config = dict(
    n_experts=24,
    moe_layers=[4, 5, 6, 7, 8, 9, 10, 11, 12],
    routed_scale=1.0,
    vocab_size=1024,
    rope_fraction=1.0,
    tie_word_embeddings=True,
    parallel_block=False,
    extras=['capped logits'],
    warmup_steps=368,
    schedule='wsd',
    final_lr_fraction=0.05,
    max_steps=4149,
)
Below are experts of layer 10 (counted from 0) of a mixture-of-experts language model. Rows are named gate (a neuron's input weights, with its number), up (a neuron's input weights, with its number) and show model dimensions 64-127. Each number is 500 + 40 x the weight over its row's rms, rounded and kept within 0 to 999. Numbers have three digits each.
Before each expert's rows: a language model's description of what the expert responds to. This comes from a sample of Wikipedia text that the model never trained on.

# expert 5
What it handles: Word-initial or early pieces beginning with b, p or c, such as B, pl, ret, ab, ib, often in names.
gate0:560415449494500528611513474477527540479451488480547463465510453497511414473497573593510534510533587458465491470493528508543445408548487536483460498482493527521470500527495472524494473461530474
up0:552477544471484483536493462466425486437558498570442430532520518574545493443456495453566440493540575502526557502494515519483491475407483570514488476476518521474517498465540509526574532580431462
gate1:452467470501543524531472490498526520493438510507515506530515501489454492443525518548532496515466413525545472503465564516551565586477469449461442540517446495548440498493455535493456535590538483
up1:470475449554529485581459557496546522441439505491560588510431518543491498513431523482501511509519489378510533556514476562504462538518476517447466408479451483560552514451457541538544515508521470
gate2:473476514528458502499621464543501485547477525478486465534475530527442549473515522564425471529486537523465505495467488529478521563445540442483443530486431457554470490489470488559543512475514582
up2:570570528478511471536504528464537505528550515549451520469479513459502479466573497484461548510498484515523571484504513529479475505578472519478493504504532496527459544473490456482556576576466451
gate3:506505562451442449468471432458516540573480495499478469491456491518507585578474468525514432534501487478454481520525526497468490505512470520437513514453470467513453573488473501517485504557591518
up3:436556562440538521444474472514504534502448496533498521502579490497516507553536422487465496432513502477517537470484592492489560513539556558555590490486510483491534580489466471497408439499564514
gate4:460534525533468536498545458465520585486519525450478501500542495399470493488459533496433487512470444431509496525492541536544483465435539437523509498480509505538514485414568467503514506507517524
up4:519526471493446484478565528545581506538464520538500577548516586469424442509490519519513524499440499532496488507497543527437516451467474498514423517443580531526528550536500573470465542538537506

# expert 4
What it handles: Opening parentheses, quotes, slashes, dashes and single capital letters starting names or abbreviations, such as (Hartw., U.S., Eastern.
gate0:573576541493497446484380519546560418497516526496545476436490373537428493528536510524506526480479468487515478475523507530475481531569590537542526483519538474469482525500581492461463535520481496
up0:517504524533499550532459482523521451529518455471646534458497499515519487570506532522520500496584457537459531536543453484522541555532434488464499470507511508506560505440480543479469441531570431
gate1:510487440448612451543427544416566524455558533532502537454548507490475585497548494509486519408460480483531499531533473552502484521567449537500541462504501509416552557514535498524431480528450548
up1:582485499431547431514440468475511497512481458475460556487572539575545496478497481513482519469552529570531555493547412506483497455447533484406499462485541486587558415451562460540447454484477478
gate2:544477538456536533455555532443492474457480460485495521573504441526467551473455504565484460437491548517559549499525481422507540443516510553488471496529449489445493460422513550381486482530557439
up2:522468508502465443521491566488419461458512461517513499479437486479524456501524531484452487481517610518508467508548539456507467493576480524479463535514510535466497437501479512503434453456521535
gate3:515517550454454501440593506485501524507499402538492491586523465493512555499549576591469465496505536565566539506519521518538471562450473498483532461500447508535472518459543524506505520563528489
up3:541499466463605484481560521443502486593442522421495473522447504498549492474540511464476451522484454499467445499556564499464562581574495466490448524495406516526476505471511437498440611497498522
gate4:436548489487542541527455431461493498479553534571518521490531486547461551366557454467461541477496495516459563452492420478524510473492470545555474486545488502527447485478573572504505499571480472
up4:507522524470479473528444537506551464404554470539484471501546479547467387482569426479455451520433410441500580508562514549546489545545461493555460490478447488514455566452532509500487463473478502

# expert 20
What it handles: Prefix and second syllables of Latinate words, such as ex, pro, re, dis, rans in transition, em in temporarily.
gate0:505526444431469507452515548484569546516451476587564469554582479519496462496527538458556469438515550452507491527476514527544525500492431454524499502526467572540495490483553467538541450480559490
up0:526515538558493496567446506552433545453520549499462434559453453531456522518493475531517458499483517499520505511512492442471495504494485495476499488618553474523553595448558443537527538473471477
gate1:480537492489503483426538496379514529448510530504537576418481523490523462473463508495478491518528564510543415467544455488518480447575509464502477544469579550514452441480478546496530561556519524
up1:485488493531494524467528486495531503531504540417426483519545506437520508434509543546512524474571548521490437475514521542517513515583511474467465422502405496534553580520502510492500425510435480
gate2:561430483550479474446491482464516487566537550465482550499452568453474475453526548467498479541430453494520488505498473580528525445553551529584475478523524472639470484451512527574526425539540514
up2:507483443544393474513470493474552518476481438495518495511453508452539512506494484486495483466468599542479484486482548512522492475453556456494456512493563522471537532490492489522478499522509538
gate3:422431497460484513500531541458525446501543531504452441483440397513525453527563541497548580464448466550562446538476517507487463467494554544556452437508507556490510463535516563512453521518447461
up3:511524571496424502490470448498432496483453486453521552467491504510492532489572475459479478519571462521480522462517451428477576477478453558538508485536556422499504447459520505500527562527503466
gate4:497557549485486489499423449537612548510516513424462499525530504548462459593483512518550560530522543512475441383558441432522498492483547511537542506491505466494537489508525464580476421518425511
up4:518495494542495556510535539492512477556509427518546563509451512533542486549473464432440522428477524546541485447478445485499467503517511514439519550475525534600538564463492474502451577528538596

# expert 6
What it handles: Opening consonants or digraphs of words after the, a or of, such as D in District, Ph in Philippines, h in inhibitor.
gate0:540465506494594504510501438530460496565530429509506454500468522500435471521451475509530448483504548495466547436475524446458506446517489538537508489457580572496526612512543433503520588490524574
up0:417475584510427457500553532541477545490499505508488476471529528431456464462441512446525487496573450441546497495522500406509509436472502469556472467530544508464518472522545508528465485503526504
gate1:495497461490491505505515461479515475454507519560509496488497560496486539481566513543431567564532483491467466482485523455480516481576513557445503513520471507447515552482468456479529512498504499
up1:513492591526519462489539544516506495550531501501460477480501468480529468463518538472575525547490538470513492491390491537442468540393586394497531497555548526491521470556477418482572532515533514
gate2:530493502501479479562525536540495462489541480571477543504499436526471565515568581441470473522441517537504431496432488493470513562490468466536462549467502462496473436541548467515426461483512488
up2:490442483520531487537521527542473550501563471487503525445468505436448493461579531492494377554442507479515521538607472494563517498438516458517499536504543462473496479477464472431554496445509414
gate3:516531455537501521496546532568499392440451448559467564472443470405484548527465532488491509544505433462474429469466548481479518549512469496532570576487472534452460511426513539524474503500491553
up3:559564477499443489501458501452460500561462512471472406513443514513540512506501471572513541476513532508519560460505537490469611521479449503556461512450468439458516480496518520552517441569465502
gate4:504491463533435549492431587481554447533443538497544488459555517433506466441512512457481581535556509499495545516422529481496452506549493413477507488539473523496439520431477536480462475537502532
up4:497470542473451490491515533504528457586550477419574504491549548553527542458512478437530535564456489505527532507601534555471508481480577538517548522492509524481597499473461522486515468529537517

# expert 15
What it handles: Single vowels and short pieces inside foreign or unusual words and names, such as u in Albuquerque, al in Salaam, o.
gate0:443495553434469439555458444564528467499493500486505478471507454454456428536521504527495526498538500496579557526583454525467537543506509466526549435448498506514519523529487487495499451481530580
up0:582462466507596491521510480486536506465510474518454487457494541490535511536482499481520561448443495503490523399522554512454528549618423504485552508506499472517525459559565457470459457542497538
gate1:492474479542552491427513515546524544514494472486570519465519469473471445453548419427516531487499510544500535470420524502553500475502518519471529523462521507471531544470588475481452523458499475
up1:437508484444539584428491546472554564557432462499562534490522461489482445485470447435521507483482577464465528452445485477484564518515513535465452518450460488471468512455549437448612514488426554
gate2:546478528546455451521463527442572480493485448580540545453560500410504486507529578555455488590539465514513456464520513438528487464539496447457425522451527574480559504515483516492437504451562491
up2:520468448445568520478478530506561439513568425459492447501473480562576502559505486447522480490477537503477521492503426522563554532534421483494493528507458539529489573450471552510503484518490496
gate3:533483491535511478542501548435511482495544437446519521489483467468520515500519495423456448440501475522488514500530495494548531554492512477482530483422573498475439480528503500509472525398522508
up3:577471478494521493565480504510538519554466475579535448507481461516454511488559429480568496434482495480465455426471567523505541508529472525507473560515515442531508498496540463469483563527512524
gate4:467422537481562532579493609521489521527469438509549435523507486491558527476506519478478461549533494512542540489480452428509472490540487439437444535420538526509520556452515496486452535540489523
up4:513459606549516504465524423526610499495474503537515509465477524479469497445461423452461530493496415497441467516545479547522489461465486486517565473497496518483548459486444564538505452499496488

# expert 14
What it handles: Digits inside numbers in tables, dates, scores and money amounts, plus number words such as two and three.
gate0:480520419530484550526517524435490445532504479538509496503502450513537609547499371469464445431475424442468487529549486549516543564513481434455524509514547547555486405500473451483515466488540450
up0:455458501437458483475531433496518469473522553557456425476448493462437480478444569476530486561515478492488545481549515457445538496500492510450522555527491492496455539538530532520464547449410458
gate1:531456502449526548532504480572500497476547462485472491565504475515504518520443460483454566453518488543541476532472518513423483485362484494488487456481474481503498466444480437492520506539494477
up1:421468512476493489541509429402446553508465530469481510456533519451535523526489428487448573518451425609493452497461513496451479524449493514579460504520489496445564566485494550482534539512470498
gate2:468522541489461485532475460549527462492575491542528523536410526441481420523502490523545475516533494488484456529465356506516471483513568502508384533529509500492507537505468501561542545427521476
up2:449413463470535549515550491467422511496471513541474582479489507563603476548528418535510522471504434519540468497438505506526431566412517479446536532479536510518525497505451530528541441447495517
gate3:492436514471560462477489464520515481476473491476519504513512565550521539519455542474533448526500478557532486502451520505445342571433566471534476560475497472502424504541534525508490551452501528
up3:462463503376470500538503517406441546493496489528466469434546490484500540518490472499461502495489543527508462458485580484482604531525467524469519373504550447543479538477502465508525481540540521
gate4:494514569531494464558534630429522506554490511513490526511518496520510505502491520500529551519490589478577481482530467512495461597526498413478426519475497550501526466544498560552542446425549472
up4:482523495505534499529631468389517517516407545540475467564496477524501450476520545545474513422519532512527485523471456500538470540509511473545503530525470546451572518509483529522470517489516442

# expert 9
What it handles: Word stems of geographic and institutional terms, such as cent(ral), E(ast), United, University, Count(y), overn, especially in names.
gate0:521441375536551486504540459442475480451503469583487486489539496518536534503474404534481543487531508571523466462500522494475477478526474427484502495484531476496563428508491470604474500543524526
up0:504513482489467553488564532467443524498558539492537515522461487511560551567529477508500465476436484490510466475514541489437521612509520590492517466510498503471435637508564535445531479515513524
gate1:419466474550438587475546508532483402488575523544488498503463505452564552557451471496475466507534462589484554524542481491512541588486576543522502471502456552502549490469575516540493562472518563
up1:513509516492480467519485477465423518477544487502561494478480521414516493564515551486487525547482570452521539521525507489514459506443510484449508480470445536443470525476531498473472543527495558
gate2:528487410512514504550527488454460506552451514447508502507526526481505460527547535515453522557562492521514497525507501502511510516547413486518489464507528523514542521474531444521466504482503572
up2:486540495510489525460436544553458519522520560485560455477481514478494427588427500503484546436482535480517501459420560517512498554494541501550497432524493421580468487428541518534466596485544469
gate3:575465533548559524542522400417523439532443485487498485482505550514448585529479497514518456462590470460525586465456509521514480533517511459464481455536536514527478479505501541530457485530535551
up3:440494495488496498504498393502452497490553490466528469477507502482532523550467493456428461488500494555475570598514520465592481505512496517461486512521497535443496504437567481531465500517540559
gate4:489567505534478465544519510544508487489487443408436460511499536529500480546538458580503411552540451501516501465569510561471490507442520488513544481553511481519537449551475540433525411544500521
up4:460524523495523455464510527498469461465461510498526526578434472442451478497422556431515539566490396538532481517424471528543549444519532538513455515407518538491545571469499468515479455445499482

# expert 7
What it handles: Colons after infobox field labels, digits, degree and prime marks, slashes and brackets in coordinates, scores and formulas.
gate0:464528453524509567445491541484519485445490585550476462505506499427432494554491476503460531516455417519499558438411530504497510560597484581503478534555549571494557530473503504497534547426534498
up0:531538515565531456501556483558492471430455452529484527469486604530534509424502561446492472515479463562547531472513513449509531469405520456476483534516573501484534409535505515495448480482547503
gate1:509445452439476381482429549488465484538508500565454433504489508474527627515489494451516485467449493551444507512494521481485491534446500550484517566438449481512518508472474496476490476434502505
up1:451500424488479509542521486440447507506491533558468456476521544580502556449537536511441481455527509499488475526506478569541471573438518493441506496604487532495520476501480511587534520527483506
gate2:486490494546449525577453511446512445492471478524422541571479530472527524551524496477493546510493497522470480463573479506497524546456525475503514532501500433456495537513546509453564487549580517
up2:535487467533550455450490494475536499482473464506552478438468567501527481463458490453551457489568458525519463519630524517439545416504489561539527541534471512536511465492449442482512565535583520
gate3:501455525486512449565476542448528481518463508482536495417537502500515530467525477565514491535483535499461508510551506598549450464520600487452454497522384450473498547501472513509518534511562494
up3:442570496469541530473477438486527400408492508522501483501494509436529558499547492463475500567495436434483440468470501430503480569520490563538541421548546526486496517522556509442583495502533513
gate4:556561517519510496496509548503520529515503479515463508550502465503427538505519461458518539449475479524533493475562482518552480510522543556508523487410508470463468393457581465457433523482452485
up4:527532522480546550493521546520475470424514453476541567454530445464469403480524518537525498478517456462546540583515481496439505433454477477518535516512489528500447473500493415541459545512559503

# expert 1
What it handles: Plural and noun suffixes ending a word, such as -s, -ies, -ers, -ities, plus pipe cells and semicolons in number tables.
gate0:495517442491405460544495519491466487434537478455525480553509514456531567566445455479471526459532587568502491474483440458508530506572586492388490497483481547502467522493455456446478503462581539
up0:559479504566492529424483412487544527516495454513428541453535508549448464503526377510446509449507505467494529486589500523458520502513492443475519542616533414538503460476518500559550475506472533
gate1:485522533541564429481510480550557432509478512554465455496478453533524573515522463474532502515461415446523487527523537491437462503431462505583438497482455537472468511443515522492540459461446537
up1:496462512478543415563522508462539505514487589526462528444465422576551511554559484544485502461460503466536522476466452505504439512503450436512512545530460537486576465554469484498513503534450518
gate2:418497457483422511486461584520515481473503490515480535491466504466541505503543524438537431512551466496479550536510453450499550550467530454448482460548469508478508466526503520438517549510503487
up2:561524509513452481469557497425475474524431558447469447484449508470501471464576512423495442570470398539516406517493487508507544499507458513404528538524510494506513529479484511517469497495484517
gate3:466576546532519444430513461503510459521499444544594436437528445508482559567523512454376431524535530534520575511495480518468545501450453470444509538487499436538489479464507502484432527480559458
up3:468532430530422521475512449525479548512518460579527475519548400478452473525515526527438398469514549470450545571459463449493523565523458515464508472465538466461479473538545526470549559474506428
gate4:513504545463557504485493531546437536505539494489536537540500508474530471475486474547527451479511536402565561414491498493463492525450531525396486511468485496550476446504492502500492564455503459
up4:445496453517496505496489459530468574492517494520524522567481499525492493456507536554509478524509493447570560548424484482531450426463482447411477474545453481567494554469487521513435482564471550

# expert 12
What it handles: Syllables inside foreign names and place names, such as an in Lebanon, ad in Riyadh, ag in Obiagwu.
gate0:468529534441501589500486513491540517536420502485531576423407456444529484467472465518442469529493523478440557501486515555473466505479579531495492473516486517505481503502531494511458491469546450
up0:474498485451488466568513496456560530523441523541525490504493457501531467475476449514423496510496638498531513471467497539393564419451547517485451443479518543506538525487530488456457466507545537
gate1:490505498554502540439506396559492536533437548505476481515497455485545550437528537532544535524551535496467549513505464546442555542545494460510490523503439499486528511506609484473567482484471512
up1:515491582525478423541550494468518547491496512532477515526506472476499552497544498579489524494495528474430523463506503547466533563513484491488518516491469515489562532539525475421496504436546486
gate2:541479459482487487557492457419547442465490470415463496471538495485489513538482524542460507476552439487565489478506550548513487460483479476552536525410551528509511493536523526475463459499540550
up2:490518435529496499548561502428503537489478482513499542491430431437519450532556560462487584552464457464483497582537428504441490519544468530468536476482464584522490482499447477578497491449524455
gate3:472536510477544528476476514480525498524466501473547492479524484500549472469571433500506523484556492565506512476542533454483534443462535460472493583561447516442496525495499559477503582515509461
up3:570557440445532500472551424441474499498547511458454457511500488529547480501517504523563470436544525509460480516524512425442518449547505496463559429451550537557469452444437505475446494461514430
gate4:490491544435443557513543529534485492556574504521502452516479524518474594493497426479546486532468534507488514513517499456434438536526431477504414476524522509451451502517492490538511474486449524
up4:448495513491505523465478527540482510471540553415502497505465436501474477467475465475470514490506386512520515550510398459531535471546529471586496519515499503501473465434438520490555442507470490

# expert 16
What it handles: Single letters S, s, C and c starting words, especially table headers and abbreviations such as SO, SR, Skip, codes.
gate0:435529509518457471565537521469440539535541423495510524498486466471446448466414493469500586440533575495472464507513403486468494469398551499500454552526555500466443453541507420533534558509510525
up0:459447484481461523649529528547523491477487523465487560540472499482492532467518489462541485489452543505480568511597439471497539459444500491507494449515461553520462497521506454461569442452592444
gate1:449520524518517478478518472474470402452484517466504499447563508500545542479524513463530536471545508503533581621525491518548543455508520504544432530518456450489451502549546517406527449428473469
up1:561465476507527491459482480503491537602484503485435480540471496594506469502509481495488475530506529495510434480479576515520466472541491470476527424552570548469566481579509488535535487474492514
gate2:509540514576548511509565487522563444453533513491483436523484532499543470471518505514494506565530567419568481531540484556554539411447455532492503539520456510460463514522524435452486527539425476
up2:537503483477525549502516436520476432595547484489501466461484493480488516477481471521543456458553471523514512487553512553524434479557485508485498470425487477443530479488512448572487517497422626
gate3:488483467504529515484512499491494597478451462573552516469452433474455431430494504501459456470516451565494553528499533482433499433432512543470588438461479488552504520482484497521485434503555510
up3:481534467532446480486572484459562461478486421558490487487560507540527555480434525482500516460491563465418405522542478556571500461547484471501460476481514466505448628512561510532553496492545494
gate4:457462466512472533536543473465526541441451457504464483458442462493474469465553530471523498500549540547520499515537473512517514457444429521455442505510493486494589497527510513463588506539525479
up4:567496545506463547485494486511453506420543535453526530490470537416490563484499461532544440534498556455490463447484509476498501533471489522518501536449523515541519514511454560485540486484458526

# expert 3
What it handles: Auxiliaries and pronouns like was, also, has, he, plus mid-word suffixes like -ial in specialized, -ation, -ly.
gate0:461504421551465474472507526501462510640483468504423543542596532514555536490420471425496562461532488469471502409511534475461498533485535475517461533541510510558472450518511487569414546560479507
up0:517504531501568525516482479463558508516465512526479461538553484583559522521485520481505401536505518499450545556484597544552458507506540508458438466507477449562489428507486516508418448502555518
gate1:449570478493508600464474433524522449479533533533566478502476462477523494486481561457470488503567535426512445540457517527496531522485518504552524529515515567467531506492484485482509493565582433
up1:537476508483489490537568414483510530449503499525418533553474544397460520542532549511465485488495551423445516513478513492495564530517449498469525500532517472476541581451483477463512522495538516
gate2:505507488439518533504483472480533426575544531484539492499554554535452499453531459478444516463531470455528510462486469464496533542519463449566493494486431517481558463445507509557508555533533467
up2:504476512571486548520514441470475567538468471558458516470510509483492541480554464540497500478447553436531350538580535510507497504480495500509457497420535414448467466515558500464540513574501527
gate3:489554506568528500456480552494517533440507537526448453534499576549465472514517485469537487520498543441493516509454490526495468520573550459479525531486499530456472517424483421451448548508539474
up3:510468487511487580479533508494492521513472452491484498499553534451503483535498637546507453531414433531512543446520517487565507488532514466527571479557482467470512480512553473515552524492456530
gate4:469492464481496516475476459550492461458549538402514527475532568460417546483466530552511476560518491512540488565453498483518554494497483438506538503491481438529457533477530496494540435495452502
up4:573501529475498465537441528510399475475481486498485517567532479427466501474524522489528573483490522543517512513517481459510504500521497493546484554444493427508429492477460511463499509522474455

# expert 17
What it handles: Pieces completing personal names in tables and credit lists, such as Jon-es, Bru-ce, -son, -ton, -ley, John.
gate0:463461447530519539479480437551572483512528481536483426460524517519545572513507534583479498500509495500519504484514569579460500483530483427425443514556531467468481532539557427424538498572454566
up0:480451375507479424517481543470508432492542431506514543522423493494510486493466501513480489452496459575507461610508527457424534447465479491517495564544470455535472489532511486461477510500498459
gate1:535562497490477443459458428538516480486445518488517517488486516530490470458482549528522499471542489449532541634552532540475472477485485510510510458498604487469455471473543517521507542473485563
up1:520492407448450500434445510557580529490503488488465534538535501539443490406479523485529461497563536500542552471513479470513494501446446537537502450441481415483548446499502546474507538534476458
gate2:571470494527537460447486538464468433492459540527484388498486472543488504566466466488521573534524538495519462475515558491548475469498484478510498499542517438539524493492436505470482473547469537
up2:498509585452547466403559523540468499549531530458501452556500493583439551537532528532470452526528591533519479523491426443510435460483554535461537494503510508442570523475520486543479496476452526
gate3:460456460507472473507526456475486490465494443457581539537508533574510444551551455499521464472534460549486556506523501588495532509477493507527506552457542512466450482535543477499517436492498515
up3:470573482575538476475509468534429501528475476560488525522529511474476516440486452483504476417464495495528550515523559482478491469448508501507446481513458438553532457536507498509472533471512492
gate4:455448489463523480501545487433539588477497480540530607507522434519518518438450512535510610511478536505532436530535472531532555529541556489453451552509436485474512517497531527541451419581506572
up4:524505482384443472545456536510532476515478567500465457432497477536502530538526484483538520542530557478528458445547496541413476483464556559504473526510497482500435460488508576542435542487509455

# expert 2
What it handles: The space opening a table cell after a pipe, before numbers, plus signs or dollar amounts, as in "| 9.7%" or "| 1".
gate0:472468532562490526458447479532448474451524461510496429515460501476483462476442475507468508491531474522534457467492550423507499542500467518497513448483538525446487591469540442421461570517492594
up0:461494506509427508541401477513499528557503526512525589532493482423483552557461451587521494578439472529515537467475488557499463541496515450536480544481520451485500506441495509563456505512484581
gate1:533511457454518494500523493541428557490498453453430520444508529457539484553455453448483504548515497500522424484452499472500473565540468547479497507469499545557473469511483557400498454459454549
up1:484520472496485501474493506507514496389503538515526454486526574529520456532499470542540470454561460487491446534483470444541573477481458579489524500522482551520463541535450539627530536472469479
gate2:430548455531491479463484492477560505543464513559499517431519452463543590538480462460529486477482536443486461452468505505491463519553535563514483442558538524540446511427480491552529479467485499
up2:499481447461502589479549425510504490505527564475453531464519580551476473575481539591508479506497536506466505533540522552479482494437508481522468526413461496573500520473525515475546565490500491
gate3:460500576496462525508508545487499512503484505411513532536540483518475464454586491443497519471558454475525518495584524509469471463544503487489592495481481464524436479523497514467465449509439545
up3:555496466473590462519534502537493475491485454600511496528453496532494544473525451531480461505464580477423481511494515528485463570445515459507450429462441527445514488528491489507502487492520472
gate4:469544504487412469481535599485519514476443521508502542543576494492558460427518562475514532447520480471524503507500486535515558579570494531455496403454551477522414425487524475484500508501521534
up4:552470473448446636445465479451519482517498476566520510499513481478477481510481524501498514467475595522490479493477428479510512543453462480489482493512494550513391386469514483453530569514455468

# expert 10
What it handles: The word the, list dashes, table pipes and year digits at the start of lines, list items or table rows.
gate0:490511460378516538437495486541500480563520558527483576523543505553522482459463522482525514493506435512514515520515464535496465490505516504465447480405471510549505498460462453491437539488497487
up0:538493439442483524481497507482491526481477506540555468495462442515501474503488508477447473427502477510516438448486512397471463572474494550528540507527510591516513479462497514466534556425522471
gate1:510493480559489482475510484547538516480482515484399570574540502461506509485504479522501472526481495505559525569490526471493489524538523552560527444454420503524571500413512587446456477578439518
up1:483433500503462568543532403503487530473512466467529504499484468436472532533512568448540487539482432539523433488407567426542534522474451468501503500464509534523586526529539587530484428522507436
gate2:547454488507464551526433577594430505529487488522487453456483548484531518563510476462488510498599539490488556495483433396545473541508522501504521430545470564526513562531520502447501505478604504
up2:435498525471445471475497541516512478476520472574475480515493457531532469500484456509475569534467456578525532538475516530477574444470512484533442538443520531487482499553536433507457571476437492
gate3:477549436501525440527532439476505471588507491522473475481560434559500540558469455446471528438595539449493524455524541530532546421478493511472440485564524578457507495573524458515581484426473479
up3:516548492478469450395549482450459474493485512497525444554532460449501516473542515537461468525477532525527473420447464447527489449531478554488470494536543499494506518518504536563527540548576441
gate4:469470455480492447519419522516510429550477507514502473509530443493488493528434452461478436497512508517485572434504527501520489546481465472560436446454525521419507491528515470474456453502533489
up4:481568480562501470501506441496524444454528537545515504546472492537410483554478561554565471488530476533432506531559527542474469515508533463539469391514547568536490489485569528501498564557518475

# expert 19
What it handles: Word-starting pieces such as m, st, ne, le, e, often after the or a, as in ballet, neurons, mi.
gate0:559509549514486502386586522557559524493452536521499425584469477496436568576559467493442490544520471568520624536562499497510490454506490481499477520452512452519504501455561454420508519458524528
up0:516469527522489545498519452423547448544555491506463508525491531495554535571473427539469518485562509484447472440470544533483544523493514459463522525479482532524520591503481499475485504503487514
gate1:525458450450520464460503507459482430422526442455445450511532526506556518480550454457559514524457512490459447440444508535508494562543558478463552502537413531420537504578416518548524512493474523
up1:507508501500486495570512481476503553428522514490453446564476556453427470426469525481502538554511553507536544507438489513482484533482489380490445468532554509468412541536543500483535490449508493
gate2:504488526499536519491495471510561438523553496488530565471542554545487456512504563479590531468551461469470485497503495569565511502459491520570548444457531514456452541523506542561514471532452499
up2:530525536454540475448534503558459496531436525456444485498425473527476522532475446494497433512570531443469490484475430476492503508530445582463566539503542514450449495539558478534487549476462509
gate3:493498513471531436514533491543517506528448502493490511473538523511457483506504560484537485510431531536539437488420552455476514477484438471475511585470462528450483470596425571510377564504503570
up3:480481515490474502579510454542490590524532529489545446517446529534447500445524481492489466538567536557525426511527529508485493509551557548564533536573591471497539550564454457460522549569508534
gate4:552381435456563535526508500476472465520522481513392509463537501524582578471510488585550457492481506509569527453494531538514429470419484494453461487446523527515448500494508488555527560523495534
up4:510465428492501489432568507563508484456464435579533453486429518437497560481528470536478509558491566521486596439491511479490517472553521542526567498510493529506511520482475516525509512512539476

# expert 22
What it handles: Inner syllables of common words after a consonant, such as or in supporter, on in month, il in Affiliate.
gate0:457521443537549474492453546560503541454497485525478477508446482556500459537474535540480525541573508453527559569490407460502494516519464435524459564496526464494549547474520519488443528508480464
up0:540461494471465568504546459469499489581520502558440485428463466536444489560472495488474536499516475512537486522508558473471540578521504453529510509506482510467521464561518491513594409502544594
gate1:501449521521503439489553496521470574427538466500498518517549473449435573467492521470519540518565448403522476488500525504481551446540519508497498473573598470488447504472456541476448470576451513
up1:611405503468421509491453559515497506446513531509444452530527502493505562547427441479430456473540492581552542502553514474513469506544465514526483455459545510521453527415447547424460513506424485
gate2:477490559500453503445494518513495519535426550537539491477469521528525476520530493510511433509515492505505547536517540475444498471530517560468497563446469413593517451609476446450481498510575540
up2:529448498459470433512439513445497466499532487537474546464456495538525506559496541424426496481537486504451522503519458509427504452489507514622531560435423467516507489449548430423461496495532446
gate3:494526489503449486504491483475461548539462484512543521547478522430489368517479504548465498508462566560540505476603422502510517526468536483538548542522497436514499534498542454531509509409512465
up3:552453529463509468470453499532485480458506481423456584507480554499500469483507476579446497542478480554479513517608448544469515547521572583513479485516477479517452520485531417479470492512518539
gate4:528510489511543422514481507514492488507547553524470542469462480446516442479565546544495548546499527555468528462424440496460507515550518492482550526548461446511541466530522419415503497535561512
up4:530554389465488501589464497509465510527439513481473477452506539500465525450532453451567494469530451581487544428452603471496480513435546519454497420534451532520509499485526518443513522521488531